python train.py --d_model=128 --d_shared_expert=0 --routed_scale=1.0 --balance_loss=0.0184 --router_noise=0.1 --positions="rope" --rope_fraction=0.75 --parallel_block=false --optimizer="adamw" --weight_decay=0.16 --lr_head=0.00715 --batch_tokens=32768 --seq_len=1024 --train_tokens=258500000
Below are experts of layer 3 (counted from 0) of a mixture-of-experts language model. Rows are named router (the router's row for the expert), down (a neuron's output weights, with its number) and show model dimensions 0-127. Each number is 128 + 32 x the weight over its row's rms, rounded and kept within 0 to 255. Numbers have three digits each.
Before each expert's rows: "comes before" lists some tokens at least twice as common just after its tokens as in all text. This comes from a sample of Wikipedia text that the model never trained on. Tokens count by the router's weight.

# expert 1
comes before: "1", "2", "|", "3", "4", "5"
router:127165140116146185103154185102188127108070156126123068147102088114100131171117129107181118110157062087128105106126159130157135112094117138129121122134100180172105129127106114133144130051147141098111147160156134137155074140157140076116120098069120142133176180154185142075134172112148075145124151139153137114074118137143074087219070108125106160108101080083149140100066085097081160161123
down38:085130093163102110094126161163163147142172120139035078102121133109141144139144180150094160120141187145084126159097097145137105141115157117150195147114126153149164112096149127151164076086053065144137092105165143125099135135069113124121049114139109164117165110180140130126103087155144111156160081072157094104089162132114193110095167121076135105174036132158119136159093117125155112134145
down39:245149128151131107127143156074135082097172142110104120176193148150141062196169165122094096124132101132134128110127163075113156105114132121137124082147104080128115087149103163129152045093107098123110131151111121028133132127181095158129142148078130178128148089105127162104090125135087121157145153108085086127125170134122135099084097094181146140122143103118076090123101138134111200155134
down40:131176133084169127193104136110126164155113140112092146111116135182160095134113129182118118173119095094107179165136082083115162165193155163137127156147082107133141086081173137160126146120097094120119092184219133166098116139187113134090112183103091108124098144142190114125160127164118149156164145107114120116166107127139122137091037171171140193137141117118178093062168097104159108123147
down41:148197176156162157058141118123157119155135130119111132118144158138115133128164116133157066153123095082155110152084148067172132126107132147205174066130076168092138164092149147075117080118119166102116103104106134140122099142146199167084118090111105129123105114147163164155100145119133135155109148106098099103120193152105040091175137161103090123150106167069090090101070178173111151133110
down42:157102132221121167119073135110141169113110169151096117122117130111106118183184132145103129149085107147143134157117128110146109114145150125192145105100073099121099057099157210109172159091095147130136117073104044090178140148170154155149088101105075084140128118110170149129170128148086093091145120091161125164134172134170094097083137172144087156149095127097110096181147177090158134091125
down43:091134160192151227122206138133126134091122109110132127133186097122162063161114120144182131101061128117178148144074188137141176143150118160132073130110156163129190114131124137151124073118102083144140171147140166161097138094085135146127103099105145133136137188114110166113144187122092127144118133118088105122178164143069124097162082056096143096076090154102148113110097138122078103127160
down44:118125210159127143182152073112156115137152170180149143159140127157109082061131205126104172126139118153150124154099158131162147151186118093189154134141169166129139200166118107133076089086119124115118131082110117145145154133133110162164193166144091098125143144141154147173165128145130103087087160185093173140158112150160087149048179114109149085131160128128143141170128158086172171094090
down45:158099135170142049092107085159135160156133154153085140134114114137046111173129129173110156095181104194134128085112070156100156122078132139149138171188138145154129200156151175138105103113141127137153123092096160183147150125130147139179143127121118189080117139127142130130102155225126104105130101122162070117156150162165087155131100100095124132155165114111057103128114115159160141107045
down46:148141143144161121115149079180164135150111101132105165150135115037095193141171124088110124117142125134129213078112180100142108078108149144117133088123190107119133135184126155111135115114141187101126125144119093104168110166208108091114158114137084120137109167093165067104194155124055157128147085137117135163120169139109081110121171154153097138157105140121086121120158108149137225133077
down47:101090099126151159070134082117120099075088118141102120122126118156136104142087128140145112178166120172109150140141098097095146158136120082115160189137129080080121144099124141132126127134088193156167101051097142108085108114101136139176167140131161062123111094122164054166125081147174165090081144154177153141172081147144161173147125143201109121178119121104179154124084170107155193072117
down48:147074128116111155140132153119120146122187149140109095118105113178173144094151177107128068138150156125126139101144135122150146141174155104109153088122049153172087144146096150131169161139106172129096170136059081113109137177117146139067149147127113107114163166115071165109092155117146106113189147048128142075081109138124216154104130053167153164128153104169094131048149134147111104103173
down49:158072144099062088137130144151118157166114108156137134149168254119165094122142079120106119169134157141124109141126119122145117094139157115195147124148137136125103114142136120086149149132099161162105168088086114152154101159138172203094127128116116136125116134171201088123119122148117119186138100182134128161202129205117097157102096136118154106118129154122039123203114111095102178140169
down50:132119137097152065128111055103118176114200150104051173140117170159202056136170095126144075183097109134105105130093118090154184134152161069159115170133161114144138139133161136092133079120158124143164115130122104102171135156103149106105163159119106073114104127127101097097139130143079117135136093152144123157155145200145147151167082134089141156195183069131096149187116149107157106139134
down51:205152128091088085154123189186132142125145157159130162100127122149077114059149141134101143116122168147111166213117145147114116108149148169077104081109136169136130094139128192136126113186104118155104087170150112167102123138138136173135125061127143160171164149137066153149158098126115127103153131116124085065109100078116149117116118146133059174046116061169125160117168143067120152127113
down52:121200164150152118231091153175129172134118084065120142145148126068140078102143201082109168146115137104137166091118089113117197133122067064123111079102143169118109135135152129153139120136137157159072126168079118156109109159128119109096177184163089172152164088146148137143124061112124115105114153128173086173107102146111116104093160110086121123096135153127112084147139090137130171174149
down53:126168091149153105115115153139074111093186181078087108117151117155144148147141149130080113096129171105103141147070115152109161049155131203131136082122172124172120136056140159131130100144125090097111108177170139139165049165137163134107082162128114104121163153143078134084132148073091136099119095150144098125160144175101087119177175154115125143111192168125118187190104090137155090143159
down54:127114121157094132079153122073126143111137141128088139090068115070136136082188108091118142093125098137119116122129116118197065161119135036120118131081124114145129147158138084142126158133177195104181175158155077138174076165152174144112202138108138151129089130137154159161128185123144135139170074158102117151117156173098172118110115152173159107080204169104126168181111122144132163138107
down55:086114130137103156083152156095154111126115125119137057125120094107151165130166119151151122169155160150079123180130128138171118083170109116151168175219152183125074134148148170161145141126101153172067124115064122153069095097125118135146141084128137136142144131174148123180121113096121125141156151196215145120180128132105157135155122152151122118150066175138117210189064171120150147139116
down56:147097183130097088131112134147107101141133137142115142130195119127150176164137134116125048141070091117111119164125130108129151082127140118128093066112080095106056134056139081154132112116162095135109174170219100172189174076183153107131142120107121108186146121125110112139123109094129152083090152111158133116131092184117144185106057118138122172189078183101113117140115084101123104129144
down57:123141134107116121142136131109213164120134191143108079139140182128126137129131124181109119116150135147077140145109130111113147147115156159167129134129116081117128155094179170153161122112159090134032124151111137117157106166098125148140149184176071104142083142132169084136075072154083151106086139105112090115120069143067168197167155159100167104146127139170106164137166016167125119125163
down58:137176129138212171139072165134084105126131167160079074133122127113118084194135132155098119129099133141058113146075126168133175076110114109201130144147143068133097199129143066126118106094152146122117120139163103146094149134096120151157083132132117158170108099164128112155088093183108079098115138121121073148095093171097098169088129128122084088171155131158120076201124094156109122095102
down59:135179136128112189137126148105128076112084056127145139089086082109144147118120138080131129113146192110104113089107209106115116145144071160113168105130138181114168072146179135127175137066110173130147132111104171109158114137098129144098098131109094109138128119102166202150154134129181085157106124140135161170084164116174096115190165120109133150089161096071126111049101132115101119210131
down60:136157119114149120141114102131091119137115119122125064087096118063098129148134163109175135128151098064092112130076165142170122126154125128102051142119099137146112156186154068078094141142156182181113076178133142162106076104106110125115078127119154125113155109107106132076206147144084096122122133131168100123156091148107057108078089158073078160146064133072069153105145109169100135171113
down61:126057155110064115160124106140086108153115109075120157149157134079113152082102158120097158115120110096093171089125172156126128126148113053119120122106135094147150144129165129206195137123145105068149127090158140131147093122096180104126071116050168070109131134168133070186102129152179123112102096141157111132104142130134120196135110136141104169144116048133137054168177164171127112133121
down62:086128101131128146151077159160156110069123124161113127126089051116075155108189063143126186178087131148096143119107082169151109124066111122135113158186163172115042089194118144117107141132106149083123132083179113109181105182194144118101108121086121173101176180149132179184130138106127092134137146168113119108109149122078139137129108112179159106098073109120133131121117136144161167118127

# expert 12
comes before: " ", "\n", " The", " A", " —", " S"
router:120167097102120191139179122099182122154120139101140111135154082119120142136133107116163107094112070116141170138141193135175078136131122158118100063177135110128153103161130098155138153098127118103137153191123081094169090144158164087117064112105083153167130170160175128096101154117159089180181120102123086154060180133143076093223125145134131169103113148107168100079130124123067151126169
down38:058123078177132076069099161179140153137127131109127172127148160095130098092086140137080169100106147080081136159139094140136110155079113072139116100126030121179133121100120124115170103079159112150140086143134161168150153117160104133155042147117169138154111083134129116193116062152106099150085100084140110111084127140140195133131122164090116094110122098114125103178084139087090101100148
down39:158148115156149126039068155073132117073180140138041048080153158115112079133102146156095114147147122149132104131085114119139151077136083099123137171114114112134073114117135084142098116104157103149111181168126094043148115107192146103103140113132135170077178150078157186123157148172089130123161167125098128148106111197156140149159123123128162129125094144142158137155078156116141165096130
down40:099148120138153134198164095185150187168136172114084137136087132133123133139163135117093096127154112126091138155097119118151137160161109138038170138121126101097096120096173128186159138143141101083055069135094195131132146107166139069126115178091142109102089085147127127103179131092081152149174182136109089102182125113137118192092051128100114117144097112173105095134196139135139115150095
down41:133143096148183126124138120089141108157137100179123111134125189108100112089114115143149108158111108096126153108100156121169134110107144083189186082127083119088153146132133143089082091107097145098089070115057129110137128124119182161116047092138128122155087078117118133130108143104147149134144163128151090099137190128130033055135186151134037103152138174097107075118111207147124131132126
down42:085099170139095158114104173111139144141120120129088157103136145153184220101161163119127208130125116104127144099166167118108128140138145108115158141146131136151098060029134145140135175169101124110159164120175080130125042147168147114173143116124090114147138154090156111169120101088086126164132111159133105114109192111185092098143127113188105137149136149095117075132158091151172203106079
down43:125112149132133128156101136108118139121126122140138094144137121108194128125099117162194129119164107150123108085086163065093163189140065089152136143108172140112113164127096106137071156148097129128147138145124192129136142100137165146144062150175123078066149129086100119190117153122154094117130180105038110092160158068138126115125182139063092132161124155102124077100103191118077063182157
down44:172125180159113153100109115134115124140134184103116116151143133105099079094122190100115164128142129182133060173103149134113151149193117173208154131147143133104113139131153071114056147055077158132089143121161143131137150114131121161166204130114129092123175127166106083174181107107134132086100177188084131187141130170138114150046144121113152102108085169155132166126099153130158147112089
down45:162142134159144077172124100115164135156132150115130096174138120121100079150106138171109154099189104219114130057109123117116189150116157144119097153138140106142119238136125175162109104150101140124121143123052171155132173129103158158174142169168162137100154118135126107111110157169150095153174140084141076167111155187146078193119076114105137121165113089085125092104127086170142126131073
down46:153132156126146133093113106154152084147162116106114148157167110088150121140136156135175145072111122107102137046130164108117179074109089172191112112164135174096131161173079149110157164119187108077101186093161119134142138139157142149125132180124083163159108169143171093097154153137141124139152058084201202097178126170100105114169114148157055129120099152100100139111140139152159190146147
down47:095126132138095091091107129168126130089163129120140124141154138133136085147177094156149159106134099172114158140138072131105112136140129097192166165087087121039143174052095150114079186147084104151182100059127124112102113092101141132135159136127177110129110090173135114132175097138140120113102155167186124154159078130164170210091162129143100164162109094126175082199102153133136149095089
down48:177085101134111171140107134115187130140110130158125086076148105109168154142127100140144102145086138151139155068175123155105127133113165119127158078094180142152144081147113129082137110126143156103154200107111152117116075154130138123097195176172123151173098116133165158085048089096146170135158137108150143097128160184152149091108072069133175111111141116209079135144154095125107107052070
down49:137117130058055082156141129129137159158125094145126152145158187163146181142123072170125116170143129150134120145164143169139123095130147148148181093168176098102174097103148170104150089160092162155121131094113144121147115200135153144133055109084125171153111098149185085105134103113136135183153070113151101131214160127160139104130075161113135120106206139120096145196116082134120065138132
down50:153111181079076128206108088098076162119165158111120168147082192144210113134151073166082153085112108148127126053111135082163126167188115065122135138109148081156110127133142127147162129120128164189107145110108096087184169117074133100114166125136087113090103132148119096140163094118119125167130087167092112145136118165143189163154100101134188130141181112181107131128119165139133100112123
down51:120068073106098104171129198196158128153113078114119122105132151157143142117095066125122129149086130111088154133073119136166089140134128107120086062129144214135120128115170174110107120126116142114124105129133112108115137137198082140157097105148096158091200112150089159169124153115114129150161125107073074075091100115185138091156116157203094102086143108120125070132134098079074183125130
down52:148172146081209123139156083133125115142111124128144124114140117102159120129146181093109114158108129189143147137168091128089160166119053152134126122157096156110114134164142171106152156129099108119077045129112083149118172096105090166154109166142084115177164129146088106139130063112117123167144150155199089142088124180137192168057213143118150123062139164116142087146132185124109153129107
down53:088160147173157172155073117137105098099134149139152042154123080115182162123142104166132136138154143077126165125121134127112090109155114161089155141136175146176156085041149129103136125126113081127187122122154202095164133143135130079108124142137137144081116163137111145102107096089160189146102096126112133085146046096098062090153194094189132098111162137150159103142159093171089100140132
down54:130143128168088112127135086095129172088110162147164071075123146104148159138179138111098151113131096130093124094135114129147000172129130104099128131114167124130081129154109136147168129067132127076133138142119147148107101104151136113119173154126088126147111114065091198149160191010091110127101144192096140111138127134117147161111097144093108112147198139139107145176106123145134166122102
down55:148118093129130118117130139143167125147104082077097116071158171093166147188110136181147157130160189099092125192135098133161206122138148127167149115181135111124122152164144172129163132175118137205114161081118124118063153102097091111130135103119108145140123140125147174154063148104164127168137122134173167190124095089094214164160104125108116104136046142114167134183104172168123113094141
down56:129091160150111099157152161161156139066129138159095172143148161108169095157157160065202165118103114085122082199087163111136133114128095087116083146122123135108107144150134167172162105127101105133083183122147080117151214141126085150099128125137101142170151067104147163164117088126116094132101124095163064102043115177116110147131083123173140168172110134163135116155096073149142079102137
down57:088174176165147117138142111112200159097144156137112123115110151147161157162067081205110135074124118149130154106132142143108179134146117156151160150143133045115158115091163202140140101079171107168095117129096160118145147100119170169137158208101121046129085139147179109129069129105112192123112144175096117140124169162095185188115119128114148106119156135179117115127119128153075097101128
down58:116135132108187116107055172168152099144152171154078089137116111134120094131100112194113109144104113103063170188081140102137144114143126093134191147129157079083131145114136114146141072130112126124139106152146138131090104086088164145131087162165136119150105145167131138152073119196092116079183136132143114097139109214099114178126143109100144104190131124142159051162077136173103173090070
down59:120157144101085151117142180129105087145105045119136131075110072127157148127123147162140159081147160135122165052119151118145134098121117134111145173137193168089132102175131107196150139073115211115138109128141158110224121158140145114134101132119142116138173127084127157167075108148139136141140142126143144119114158049170124127178187151089124086089113122048101079073110150151089107126134
down60:154162141119165143150108151120064089146059131153125140117144113039099138150089134115163172147108109092123110099096129090165167114145112094143083127077069105070073086126087069142159130129101180139132113118133061159112114113151086115131115120128138120131100083092050084108156140156089111155091160098117119103162137158135034127125111063137112132106143164052118111098188085129145157142126
down61:110142159123093137116144089166135137135137126099108101134169109077117103076128168120150133088127117145119131065065115123091144139194110100159114114153095106099117177103097106187148132138099110106135136084147180162100115091090117093151131105125123051132072147123089070174172126173172116126094060135155138140090124104086121212145108133138167224118144162174086091175125162133157084157179
down62:125144157101129141130046150101127154105113132146127130157148110126122145152095094171200168109136165099071095110140092090092107088103121127095101110189132164158103130156141119131051146147108126129190141147158130166149152101153152181168143098118114141074109126054146110217134117106155096135095132089068102108140056174109103089155077098129158153070136192141150120145114170175172143111090

# expert 0
comes before: " the", "\n", " a", " s", " m", " f"
router:097146086041170173129140134121199111153132192143185068143120143105090163123142104109153098077068110108134132125180155123182098135113179156154121078138146121122150112141166150182137142078110126114121166150145106077181112178143125131150130107101092161091130150144176118143131201098134077146163104125111059145093142122216069092156097085116114122134129110129116097115119156131057115133119
down38:115107173200080105113130125131136192145164076076105140138068141056120151161131153133110082145152153095083133120156118155160074133155120105098193117129089140164165153109091138196161126119112131072166146125068110135069131140130148157145069141124139107145112155141128139117107102135091092142147139120143099088132086174049100124089134160097147036091088061124116144158094149114181118112153
down39:098117116189101106127117077042133115104100106132133095096133139109151075141167130152151115175118091147134060090127105118181128157072132102109131145141127128134080132084135095099121133091109071033109103164149088112116148133202117095141110109079136166144142123124186111163149183110120148138168176096081140110156081198152110076119144112177142125129156074087120136076077067126106132152144
down40:158118165132178147154096133133136106071118083092084155142113132187150170179112133135160092140159092136160076109150127103125139126173142129081175087098202107106105120161107145155114101137135128129129169109100129120126173154173114086123154177115118193138088121182140124116120126112106163158140156154157104147143102179195061155102092186231172106131118133144140138069152092167129108057174
down41:148160168167134158128160139072172130112068114144097093137115196121145171079126116139139118102116132111169099113148151138118153100126102111183123087116139132068116160105136172119081064116151156114109124142109071118133117174122171255084106080107132114170106102116099132130116147087184112141111172099122134115114129136143058104099154158050068105124166158112129122110155105193111063152120
down42:123114128154135133106081157156153150173138161061102089171140136109122141166092097130147130169115103117131197130086109195144116088108147112173124143188108202131122096089130229073136163108131143152141102150113084125121088094142171153173116046105136130113146137141138139116134114114153137076129133190110052132116171088126059131139132154113122140165125160112109092167166160108100102044104
down43:119131122156133124112119105098096172125102110104142115162166113103162124151076154186181124074118128166116123152124191151152141134194092164173114158168176099135176094137124122133123191130139150142104115194071146112153155150106161123105105162133076157150143154173129127141152143183182060117110085121093064069155176156146134107135111095086111039116125162139095130199152195142097156119112
down44:177122196138128117116081078110112160115151158134152159149165133127140097107099142118104139131108138170119078049183156099120133134132161107193110139163150138108100170103085108101115123124091095153134121131140152159122139121117093176165199155089138151124227089143145144138143061153114143079131140214052149184150158154116157127075102137125130170102144142176182124151070102159160143137090
down45:170106121088120057124067143171109124205150152140130149142080161149099116165111200161119155108162119172108111044137096103097134161133143180152120105107125105136142188217137170128122107119100131140167192101133160138141129181162182108166120165160107160076135156135110111146196126155141163126129123116153086101121181157111143187120075110106081101146130126190113100129111147170165135120162
down46:178095074123093086134129104182112047118104114087115128144165117088122100153112097150147115131141134132124193032113153158123139118146110089057112094121125147142123151130084117144150158091093153102105146143144110105163145120147096120096109111121126121101126209073149136098162172120121176152066125074160190161139174124139083094191120148153118123128085187135082210090162127143168162146122
down47:116086101127068152113145149225124166045158138139138158179148165144170105128166093130122084157145100175148116124154076087063101160170145115099171150131136121071122110134140166096141157143077146099156168106154103146132103177137137150158139133091122101146131038143099084156178119136108157081133157100156138120124077163142147185117171164177101139180089155134156096152162131152168084138117
down48:127131105164141138088097069129143211097140150139113091144120139081158091172150195148118130214054118179125154066103136141115084084173152148074110084117120126128055088113147125128137125080157157113129148103062134127127120157141107087121152189125081156106146088135136193134099105093121157093160123078196115126111132103120174117101142102179117168127120121169135158081108099135174091135144
down49:185120168130076078160073151112105098159109089138184140150199191092146127144141118178114090160170155186104105143119143115142108151147114152103123122129128148134115097138154139132053084142118156151141086094105148108127140180188184176132141109069096200130101108181205146144185077156154135112131147142085130157133142141138115112142078143147132076116077180121086124168136084149107156146167
down50:115072201139131109173111098130139225115189149132130145170093157160150110108123149153155124209143077157094105112147123156158099104190106118136174142170133122144141170123155129119100099075159128106130136064107178101162163179106130109088175111144127103125098143169103126135097194137105146124100069181117143097117107218126118108128091118115191100171125153119118158081076140176131142125139
down51:150177148174132157125150176148169230105149107130130115080141075137099101107081101126126147127086138131154096108128128166126089109084068166089111121088100144089158151107185121185137126115162125092119084121119170096107064126123098161140125118155135143119162124113102122125169099107126127121132121179158116161176142146172120109161200166172133111032102162053179150088127150073077131122148
down52:133162154097171141181110169142091146124121135189122108148135128026176104105128123077110149185160118106093115124098175144117102157138110155134148157113079141153171156140089143122181128123132144096138112116071095157154096094084122131095175182126078095142130199148151176092105117142153102174141142081203165117112125151081170140147144087095145190071095127096160175179094111159163132137106
down53:103167100151058134093147152107067160032158164103131042141124125113146149132122156151125084117107157126138150119114207114128142126140134157103116102087160129089103067101119175103170141135095104157135108158168152116112138132117188116077147141136090196130172133159135157116188136150168147134125119113135160144134154120159064088145164094182167120160155222118121151107196130166090125123111
down54:067143142117153105128096082038127172124111088128145101154152189084172103092151113099144142125121085133127137119103156161172113132108141100118143138092100120133135103086177146108148122149166179128151092167044163158117081173118139145066140131114017170104135131127145149132106112104140118170172114133160133071167128108133116132102094110191105163121181142104117140108071056152137195148107
down55:061124093119131128192175114157123132137095126113133141061161147119158118125073086158090146117148118134079143177046154188148150136156168172177081129191195112084114116129142181073139115159105116206150102171131136156123116135157114125117133130153124097126115136097139093145066180108111129186158157173205109162164156135115154105121105172110149171130086167162109138169118172143113156130139
down56:168104126153180129152114114129164149082133118111100124140164158147110151121135207130169099091169115178122085130092173142130141070090189067144095128089122105064063121144069152198147093165134147088150159104105136109069178152116125138148106125119113160168159108167097087169124165175139136094160134119112091160116129202151135106130142074158136134122097208101150109158069128152167143143166
down57:112127138148137138161170132068141107112064119135134137073120168116133097170091121178070151085132126179113209156116117077144088139136107135094099194132101082134109120157139137170155145182208123136099099095090126093110163188116161157127145169082121070142147115121143109151066187082100122140097064134080095140094158182135133152143147138120160108188109133191115156137168120161167115138142
down58:105139144176188111104069134171106152137099182183073095121082146110139103134120128091081118165139117106103128198128083056106106107112152120140107130145080045100162132188113100148122107140118148135114138193153092153102129109113147133129088108158110137128131085195111124166081100144082069139214160173155133126146122121102168191162149114139111104158119117101109096176082167132151129069118
down59:127135096133076195109174167104123096133131102124093177095112141115170153073099118082120138091151125102094130101075145118145102062122143155117170127168176116125164083132133118147140121140179199124188158124098168077129127111125144119116066103075102098140140080095141137167085165159147067186114130148090170137150142139160070151233152109056144092132078130116133129129112171127096128130109
down60:171077100171141148172071082071091015170152132133090132138169089064109140139191099130133112095144095089147100201105145147175146141152145070133137092165097128172091147113149121153170147151122095126150153118170096106135130116086120143117116086130134116114128111118174148141187080141135126143122098147142149154100139187126121105158123054083091170108153144087118172094131115180113176099159
down61:089126139084168114146125062149098145149119168121122138140192080116117071079112224153083120097128067138124164107106146072091118063157124070169110082094096113113152151141125136135119189166074114095124169109077146141123142139123119128153115080088103112134116144162144130148154140113177163118131118123105130141118146190158160177113112123138118169133192145144145008171160139149154109141116
down62:162122110092107138108095157153132088128095179118130107166112092131108117097140097159182149160135118134070151123151164087097065114107134115056093130107137124091138104185111111161124144128108093151120114167162133120139147183142126116131125044064049181105169159092158102192124147072138076153114145114147068140095144114103131122084040137153154119087171140152145081110146057153152085122105